From a checkpoint of a small mixture-of-experts model trained on Wikipedia: 114M parameters, a variant of Muon for the experts.
Below are experts of layer 2 (counted from 0) of a mixture-of-experts language model. Rows are named router (the router's row for the expert), gate (a neuron's input weights, with its number), up (a neuron's input weights, with its number), down (a neuron's output weights, with its number) and show model dimensions 256-383. Each number is 200 + 20 x the weight over its row's rms, rounded and kept within 0 to 999.
After each expert's rows: "gets" lists some tokens that make up at least twice as much of what it gets as of all text. This comes from a sample of Wikipedia text that the model never trained on. Tokens count by the router's weight.

# expert 43
router,181,211,192,188,214,209,191,203,225,193,209,200,190,200,182,210,195,187,192,178,211,201,211,204,182,203,213,166,185,213,159,220,226,213,235,196,201,215,170,190,234,224,239,223,198,212,214,213,189,181,195,204,183,193,195,207,215,221,210,171,206,227,190,194,208,223,210,210,176,200,225,217,227,203,183,226,195,179,212,204,198,199,210,191,182,194,192,201,205,182,190,172,196,238,186,195,185,221,217,199,238,190,189,213,213,182,201,211,233,199,176,216,192,230,178,197,192,170,187,153,184,226,180,205,231,207,200,148
gate0,196,165,182,189,213,202,181,203,160,220,194,217,187,173,192,182,215,218,192,241,192,234,185,169,200,208,190,213,226,240,202,196,214,205,234,161,176,213,250,217,194,197,192,205,184,195,227,213,200,201,205,226,198,211,198,230,213,204,172,198,202,203,177,190,250,201,212,192,171,182,170,178,212,175,198,192,210,197,196,231,204,199,192,200,226,214,158,180,193,232,182,214,198,192,180,195,193,206,181,200,216,230,192,206,204,202,195,172,183,174,205,206,221,216,192,206,222,195,173,217,172,223,173,170,232,202,191,190
up0,224,197,186,154,173,209,219,181,208,221,208,185,164,202,202,210,182,205,182,184,218,209,225,200,190,191,201,209,230,191,198,228,202,198,197,187,178,203,192,190,181,187,215,205,197,219,197,189,196,175,202,203,206,178,163,204,219,164,224,172,217,227,169,177,164,194,199,252,180,193,220,220,176,183,172,216,205,232,192,169,193,211,200,190,210,198,220,189,225,234,176,206,203,188,220,229,183,231,177,231,188,174,174,206,213,186,213,217,186,211,235,250,178,184,205,221,190,178,171,194,205,165,212,239,172,183,171,201
down0,218,168,175,168,177,190,216,210,219,207,206,205,202,194,207,209,189,203,204,208,216,191,179,208,193,205,209,196,180,196,164,195,176,194,224,189,232,168,200,183,233,206,220,188,167,237,162,167,205,236,209,226,215,226,185,225,220,209,211,233,199,188,205,218,219,232,216,191,187,212,174,206,183,168,167,178,206,226,216,227,171,181,195,187,200,198,195,172,214,224,174,202,213,180,191,212,199,245,200,195,190,213,205,236,209,172,232,157,179,177,189,221,188,187,166,185,187,227,203,184,214,225,197,211,221,216,193,226
gets: "\n", "\n\n", "ies==", "$$", "Teams"

# expert 19
router,214,234,186,199,184,202,185,214,170,203,186,184,208,190,175,217,175,221,167,207,219,210,192,219,186,190,169,192,162,210,158,217,170,248,156,196,190,181,214,175,172,191,208,197,251,210,205,205,209,203,203,205,188,188,202,197,214,189,184,186,211,204,195,217,172,157,200,203,186,199,189,222,212,184,226,179,168,156,194,206,191,230,214,208,208,177,153,185,181,181,210,199,237,175,192,225,180,191,195,202,167,188,181,200,240,191,171,213,177,199,207,175,202,188,183,228,147,209,191,214,206,204,189,182,230,214,164,185
gate1,177,184,220,195,184,213,194,153,181,171,194,203,197,185,188,189,176,210,199,191,179,172,195,183,188,196,205,212,233,193,208,172,191,175,209,239,193,231,178,202,213,226,194,200,189,182,196,216,229,187,218,197,182,162,181,184,188,185,220,194,165,155,196,220,215,201,231,175,194,217,201,176,184,175,198,205,205,184,178,175,183,218,181,188,203,183,193,251,207,172,209,196,207,217,218,210,169,185,188,200,222,217,212,197,234,182,207,212,175,203,223,167,186,195,163,195,207,192,201,202,189,233,205,209,177,193,199,214
up1,213,169,215,203,183,185,192,207,212,220,181,201,245,184,237,226,216,179,197,186,208,249,217,193,252,188,207,231,192,209,173,179,212,177,195,218,171,201,224,225,196,199,221,224,214,179,212,197,209,196,214,174,232,188,233,196,178,214,202,185,177,182,244,197,265,230,193,223,205,165,175,205,205,212,189,203,180,167,192,221,210,183,206,245,178,216,150,193,216,221,197,206,204,224,205,210,179,174,213,203,229,194,211,236,201,187,198,166,208,183,192,237,172,217,164,211,162,213,184,178,210,217,192,213,221,185,203,190
down1,189,229,170,174,205,203,189,175,177,191,184,245,229,210,202,186,263,218,187,177,215,194,185,207,185,192,198,185,194,180,218,207,216,186,183,159,213,208,172,220,196,216,164,217,184,224,223,223,191,190,201,188,208,189,223,200,211,190,210,242,177,170,173,181,169,236,218,206,210,232,191,225,214,212,214,190,219,215,209,186,204,203,204,201,204,197,221,224,181,193,203,182,217,178,207,193,167,198,209,208,211,167,188,204,194,191,165,217,179,198,196,184,211,200,231,179,196,229,193,224,241,214,197,184,193,186,219,177
gets: " a", " an", " Country:", " part", " is", " also=="

# expert 32
router,195,220,176,192,165,186,179,206,218,174,175,213,159,209,238,179,185,207,176,171,203,179,186,160,159,196,168,200,173,170,210,176,180,191,195,185,207,193,176,240,198,195,178,175,206,206,229,209,185,204,236,181,178,204,214,209,208,224,198,223,234,206,207,181,177,234,207,213,201,201,188,209,233,206,192,197,203,194,178,175,202,157,171,212,212,158,195,207,153,219,223,242,188,196,235,221,184,200,185,178,167,201,184,192,183,172,207,217,236,185,216,161,234,183,210,233,185,200,176,248,179,190,214,194,168,179,199,215
gate1,218,201,181,154,220,175,161,227,211,211,203,211,186,212,219,171,161,201,184,212,210,176,196,191,196,200,219,221,177,201,175,199,210,207,183,208,199,180,154,236,223,204,194,215,181,170,214,194,190,196,226,171,186,187,187,219,234,216,187,196,180,231,198,192,157,203,175,209,187,216,172,245,176,209,161,196,193,217,199,212,209,186,211,209,181,191,195,221,229,196,218,197,200,196,213,183,179,187,155,212,183,191,211,220,211,215,181,186,217,210,200,223,224,220,194,206,205,159,206,185,210,214,236,227,209,221,179,222
up1,194,216,217,218,173,225,194,209,234,213,218,193,211,178,164,215,202,230,206,210,227,178,208,212,215,183,190,185,210,184,188,216,182,211,205,181,253,227,207,192,232,216,236,191,225,180,227,217,159,199,175,218,180,218,195,220,189,209,212,192,233,190,210,210,195,233,192,196,213,220,182,170,249,188,160,218,235,165,216,166,228,194,231,208,232,233,205,213,194,182,205,198,243,210,188,192,198,199,170,202,185,189,199,189,217,221,193,182,183,218,191,162,250,200,170,206,187,183,243,205,198,208,194,194,203,165,222,212
down1,225,205,216,236,207,205,192,206,205,201,224,231,204,200,183,199,211,225,209,187,180,187,172,228,153,185,182,174,176,181,187,167,199,194,179,233,207,200,200,188,198,205,185,198,198,212,216,209,224,194,224,223,199,184,188,199,179,226,181,218,187,192,200,204,211,209,183,178,203,198,214,233,238,194,227,188,175,181,179,176,240,213,205,152,188,201,201,229,226,212,212,206,124,182,197,201,188,178,247,198,219,204,199,225,200,212,196,211,251,228,239,183,187,211,140,213,226,170,217,184,181,176,191,206,163,196,182,161
gets: " first", " new", " second", " same", " main", " final"

# expert 41
router,217,191,202,217,213,228,199,182,182,165,219,198,212,185,195,178,188,172,245,196,181,228,179,197,215,209,190,223,172,204,194,233,160,193,214,212,251,193,186,183,199,213,240,213,210,171,185,172,193,228,196,198,225,212,198,182,222,206,219,195,163,188,213,189,200,216,202,188,210,177,210,197,219,225,223,202,218,214,208,213,191,187,219,204,167,235,165,197,229,194,170,185,204,180,215,213,206,179,187,173,161,220,177,210,217,242,225,202,172,176,187,182,220,198,229,192,172,207,223,204,200,210,215,184,177,193,172,205
gate0,170,222,182,199,182,210,204,212,195,188,203,156,227,192,184,171,174,198,189,195,167,222,140,211,216,241,212,223,228,211,198,202,201,182,198,207,212,178,223,198,173,180,224,198,174,195,168,171,190,207,173,215,187,215,198,195,179,196,213,213,203,175,198,201,199,173,235,194,206,183,248,211,196,213,216,212,208,192,198,197,217,210,235,215,180,213,193,207,230,214,184,222,217,191,188,202,205,198,176,191,169,205,211,240,201,206,174,211,212,198,202,196,224,199,234,227,195,172,219,197,183,175,229,150,199,186,221,216
up0,170,227,226,199,206,178,198,172,179,221,232,177,222,177,216,204,242,214,192,200,215,203,224,191,220,216,204,176,192,149,220,190,173,191,237,202,210,137,175,228,217,206,181,215,196,184,179,250,187,160,187,227,197,172,195,205,201,190,188,194,188,215,180,196,210,190,182,200,219,196,229,199,206,236,234,204,200,205,202,178,207,217,206,155,208,212,224,196,213,207,197,186,189,183,206,177,208,209,202,199,187,221,216,183,184,190,207,170,214,209,204,180,179,195,176,207,250,204,217,200,223,198,191,204,185,172,166,211
down0,193,227,194,155,244,190,187,196,201,184,184,200,175,193,217,196,156,197,191,208,211,175,188,202,188,214,183,196,178,170,186,179,198,178,215,185,161,169,198,183,196,186,184,186,219,232,196,218,177,189,211,210,235,182,216,205,187,177,187,224,219,199,198,246,219,190,169,196,224,195,176,197,210,194,222,178,197,213,224,207,189,214,187,200,203,193,200,157,196,209,208,217,221,219,201,173,206,218,209,225,209,197,212,227,212,204,198,205,224,191,215,172,191,184,192,170,198,186,206,182,201,176,184,200,184,190,216,185
gets: "\n", " Apps", " Location", " GF", " Years", " think"

# expert 27
router,176,203,191,205,206,194,225,218,213,198,207,219,209,204,193,226,180,203,205,178,208,182,182,174,191,196,208,172,183,207,202,237,204,193,195,205,157,188,178,191,226,197,167,194,219,196,247,199,229,232,224,200,220,202,212,242,238,199,189,244,202,207,179,210,222,210,207,165,213,167,183,212,192,233,221,235,185,181,221,209,213,203,176,163,200,221,243,216,190,236,225,233,198,187,175,222,229,232,216,182,225,213,207,202,175,171,214,163,199,180,220,213,189,165,204,214,216,213,222,212,160,216,191,219,236,219,211,171
gate0,205,196,212,274,181,176,185,213,226,165,199,198,169,216,205,181,171,226,236,169,172,208,208,213,196,202,214,204,184,189,174,213,183,207,211,207,184,185,198,218,176,183,199,203,210,218,150,254,189,209,196,198,206,185,185,195,206,180,176,228,194,209,197,190,180,199,182,219,193,233,210,194,223,201,188,190,198,241,245,210,179,205,205,198,168,171,222,218,199,205,186,173,186,180,182,194,221,221,211,205,184,217,197,196,195,179,187,230,195,199,199,219,205,199,181,188,214,213,232,182,188,195,183,216,165,188,219,207
up0,202,209,216,203,197,180,184,200,183,196,216,184,212,189,225,194,194,160,175,190,178,195,201,198,182,199,214,225,195,192,180,201,233,208,214,174,201,230,184,194,190,175,188,172,209,216,181,224,182,194,237,183,204,223,152,203,222,227,238,196,210,191,191,159,205,216,209,217,154,186,188,192,206,207,237,201,190,187,184,213,176,233,235,221,215,188,220,198,173,182,193,208,181,219,177,177,183,225,175,196,206,220,198,221,204,225,203,216,190,180,185,186,185,155,229,211,226,199,219,189,192,157,221,217,235,156,189,172
down0,199,204,210,230,218,181,208,193,187,221,205,203,199,194,217,218,223,200,192,149,213,184,151,187,235,172,220,195,205,210,182,184,192,196,169,202,184,189,172,217,181,206,212,168,178,200,191,171,203,182,217,178,214,164,185,180,189,179,172,205,209,202,168,147,192,208,219,191,207,220,207,188,194,219,244,202,220,154,215,208,183,168,223,179,198,172,223,212,174,211,220,199,223,176,191,214,211,167,184,219,203,219,191,204,229,211,158,193,178,197,218,217,187,211,208,195,173,206,205,211,200,209,185,185,202,161,200,191
gets: " a", " at", " an", " his", " the", " A"

# expert 63
router,173,200,179,198,172,200,212,214,206,197,182,191,192,210,215,200,239,221,220,162,235,205,182,172,181,225,188,183,192,174,180,196,229,229,196,200,150,191,156,214,221,200,167,230,190,191,180,209,211,210,203,174,169,171,188,198,196,222,239,190,217,196,182,189,182,246,187,179,215,198,198,171,195,214,224,213,183,207,213,202,178,210,239,215,246,205,206,189,201,200,195,184,208,166,181,222,215,181,191,218,222,213,211,202,190,232,208,237,219,209,217,221,190,171,189,180,196,196,185,215,183,214,214,184,187,191,191,195
gate0,209,203,209,183,233,172,187,186,224,198,206,198,189,228,177,160,185,180,186,200,219,220,185,215,203,173,166,191,200,212,170,221,181,220,246,226,208,214,199,216,239,202,186,186,203,202,216,180,209,219,192,221,206,208,214,216,201,185,215,219,184,223,197,219,199,219,190,178,201,241,204,197,187,203,239,208,218,208,200,183,247,217,189,212,234,209,215,202,226,203,217,177,210,221,216,170,211,168,241,195,206,198,180,195,199,191,180,164,206,221,245,202,214,235,154,197,176,209,208,179,221,185,184,187,177,200,205,212
up0,169,170,208,185,193,219,194,223,226,234,184,188,230,204,184,196,192,206,183,216,236,187,184,160,217,202,172,197,204,195,230,214,202,185,229,213,172,162,206,170,216,222,193,223,177,198,175,244,229,163,201,210,176,135,190,180,208,209,208,192,180,199,181,213,200,211,201,187,208,185,210,204,194,173,223,254,183,233,173,180,187,210,237,199,181,220,202,206,151,186,208,145,221,224,186,202,182,199,209,225,221,210,179,185,201,216,216,241,239,244,199,213,204,214,193,218,221,219,208,182,152,255,195,197,240,238,216,182
down0,224,200,220,187,193,219,191,203,201,195,170,204,215,232,187,201,206,162,235,232,205,186,204,174,186,203,221,234,194,198,183,203,210,229,230,192,181,187,183,230,171,194,209,174,216,191,179,188,243,200,195,169,183,219,219,186,191,200,168,172,234,209,216,196,211,234,171,189,206,249,189,214,230,212,210,244,180,200,215,156,199,206,202,192,187,196,180,232,197,218,199,193,198,181,204,192,186,226,183,160,203,220,187,233,210,216,215,241,188,207,174,209,199,202,231,187,209,219,184,201,197,208,194,205,179,228,191,244
gets: "\n", ")", "\"", "}", "]", "s)"